config.yaml
num_hidden_layers: 14
n_experts: 64
experts_per_token: 2
routed_scale: 1.41
balance_loss: 0.0176
init_std_router: 0.0258
tie_word_embeddings: false
learning_rate: 0.00593
beta2: 0.95
max_seq_len: 512
max_steps: 6468
dataset: "wikipedia_en"
Below are experts of layer 4 (counted from 0) of a mixture-of-experts language model. Rows are named router (the router's row for the expert), down (a neuron's output weights, with its number) and show model dimensions 0-159. Each number is 500 + 40 x the weight over its row's rms, rounded and kept within 0 to 999. Numbers have three digits each.
Before each expert's rows: "raises" lists some tokens whose logits its average output raises strongly, later layers aside. This comes from a sample of Wikipedia text that the model never trained on.

# expert 36
raises: "ized", "i", "ised"
router:510525501567540488450527424524468574480614496542571519470539541559509495543457491485450531548536503507493508590528511507541482469523520495496499494514523454512476486470441541514480591428493551460432525506467517507491503515393503436530491454492457472582473535513539504513449601455579495507468552473598504515479463549530476473485470566486510554453544542537520470557491471541487514522546458528472508451508526494457441551494497567528604477467527512449436516507504516518453459517496488
down6:515461477503490493440559549503470477468466514562494545470495558473445449546510530442503440533489571567502601465438481462583510491458454540468499499461504485491490540533468453499497443462532530492576518450448471548521459502465516551510488513399473562542409511493522459559473527428491504469501415506505436559474546522515434480511463482382475499465520499424513481538515498490535461500465514431476512444461529509464484515548549486542451504538477518474423563487448513551496532480484452

# expert 47
raises: " other", " the", " its", " his"
router:497513545527576487508540488466454546534532444458486438543570455450506533489470491482523514485499423471515633574457511475453581557483572498511526509486474500492460502509558480522517494470613502561465555537503480471508477556511506442560527509534483572510489509506593510596496541495468501461504479545546454441478516517557520505495476564484520552573509466498513472470563500615460538440533480514509389524526509507405492484519487524513485488506450548524523525531485482510496513519522500
down0:535545518501497466586477503438419549544513447546466532483527460476526531507503496532453606515539530544556506523449501473463557462467531513468459533566538435517507506424528494516560544439530493465504534525487461493479457492493450433551507520534468513544462627471529496523562550471483488595502472551547506477510489550484486487493464598490578506507453536513502460545562494533471506520483491506454448516523593464459463460505459511482522478525424450410481479500504495588443489501493498

# expert 16
raises: "u", "en", "i", "ed", "o"
router:578469477526472470570509477461513505518548455535594502510500461540502508474514488519496538503590501498487558541532464456457483504470541551493487517491529403491558526428535504511490511446599467484503552509454503479498518525538471468506488508442485547590515541538463555504425488486576511484449515450525478481466503539519420499530479538473466393507477542480476577504496500485526555488452502566488516464501536417446498512534569585553599465430452504440553553545505479503503523468525511
down0:487509542481550488604441537414526437582487497507496439514486519427491574507515550518448583554455546486531500463559480483576497497521489529513446520512474534449484500526485446522540529518448510508533564482505446433528536475532533541511511491496533388502430559456474546494516462538468518554478515480499504609576454459500548487425450517534419540499536476503466508467498449490432519502513521509474554521548549525525506540475501494488535504426523529521502539463428440540511471507563511

# expert 20
raises: "rd", "nd", "0", "raft", "ari"
router:537554534536464517489516487528523596512576525577565502505522463467501410538450491534454517457512528550529591526437502482486545567436516520532531516516496485495545504483515504513523440501584536381478508533528406485536517530525514564563511561569431493542521530517534549561504521479512521529468466494519475522486556543419496500450476459470456528539497498531515521514505499453495512512559555529579506511524517580483544500488591552531573458464496502500481591521502527495490477477463559
down0:561482566530500559467465416469552506459507523537550482433521539532476536446524486458539454546548565456540575498503517499512479536544447468501484479444511494525480565581507523483486423473436486552520557447516476506500602536417538434483471452486464509581496519551501579509563554478547506465548499560484483415473503513484517515487457498469537475484418468534533599534473507504491585477528500541511502532543502452465468462442488517445470476451533528517440518477468490450491514480503547

# expert 9
raises: "ed", "ing", "er", "s", " of", ";"
router:475520539521478496455493513406474545537469487483498519584500419478501531517459426504533561497508558508498482527508502446465518553485486563541456502482462548587465510461499549511383467543528522505457516494507516483492553508467432489488435512465417532549477515532538461484484471523569570525469527515543438477450489510469433506555472570499426540519531542474546543585566454508464502445485496567553489384512532524478450500512589536557499472500494512481521521534486542522480553455539474
down0:517499510501541473454500475497531478475577485530438473524394463458503528467458504579496497553458535530473469508523457464497517527515448543564502485476436504474470549463503509515536463525589376583485481403489497496497499486554553481506445548521457412475468564498511486500482499449536570486525495480457528408470475531463574479538471439478517558484495484469418489451496405530520470477473518521524525553501492497524494474550544522489529434490512462523442494442433501439489578445476499

# expert 35
raises: "ate", "ts", "ted", "t"
router:513549573550529474514525493488480547495506477560528536512444488572533543492537492527514535493561493513515470537529505493556471554466506496506487514489483508515476545397568583476475509464523569518525523511451516493501520524364446534474469471476485548498469536538501568470461501456581500478466448469545482504487479509462490409517507526484526488556435527526545465552546490486554518544481501582522553534541582472536575498536501506482511465472490595593505441506555595501489498465497590
down6:479479559462462483552449524414508550465503472483527514545475490544462451503522469553498514508451517533518511473483450501469451489530567504475526446515468442577478414529462505494435471552557558565480502574482483472437518545491442466445459558527560447480418502434476467436521487502481523523480496533486536505433523512517543481476564515473486478532529486512449514525398470553538515448531482546570465508489429543493547455422471451612475470523541533509477516483425535530461434495493491

# expert 28
raises: "0", "st", "5", "9", "8", "7"
router:479520475533454491533483467491407515475481522546506505512505470460486454454467545478464499568546608557552585536426562452517504535426524543537396511417488474506503518515529474508553497458571471549516511552513464498519532554504510532545515466562438505515460533477574506491468478404535566483454526485503460535505481522439545545505467511480561526476556496517500410500484509537505537421458579531548461528507524565503549520491512546507546500474529506484446544528526507540461493404494511
down0:429495463498503505458501492547499443506578558504494512469474434593532435515466535514511524488472479575472512541460520492541404521525510430471434534476474522502472564436513494518525561522552455499540464475500469433513454509503531509451510432628436496424453373535592497462478400530502543482509526529467523507480521474503521527512424444516496543527518468453492495526563458516466514518461495472552517537493507541448482525568519568526554486539537525476448494467495514491497510498500470

# expert 54
raises: "ations", "ation", "ating", "ning", "z", "ted"
router:485610527500544486559541479492499501532460474535499580502516479446475498519508501524487485429516516601540554515474429473483511475457425529505434454565488575493548554416546491558455540475509520447488547528488556460521550585472509478516460519572460556521524565521494486500474460471528525452468561460538476486434563557505500486485421479465480506425508494563497523551516387506527587506503552543512520496555530518437516545569501491493491465460486518495503479497466507575467501489481491
down0:422476504506465436515525533479465498444431497475516501488537517478536539466490500523458454505495459447444569492589500525537508473512518522495446553451557528521567448424515529469522583542549552510515484411473428527466476583500547559541501530444459500557527562543423505537507492472472512492410575503538516440446476528497582513542509488545545545470487515488463535534442473457500522527467551497520593493527491465522482472549464489586537438553563498494458510538500441514511530487481508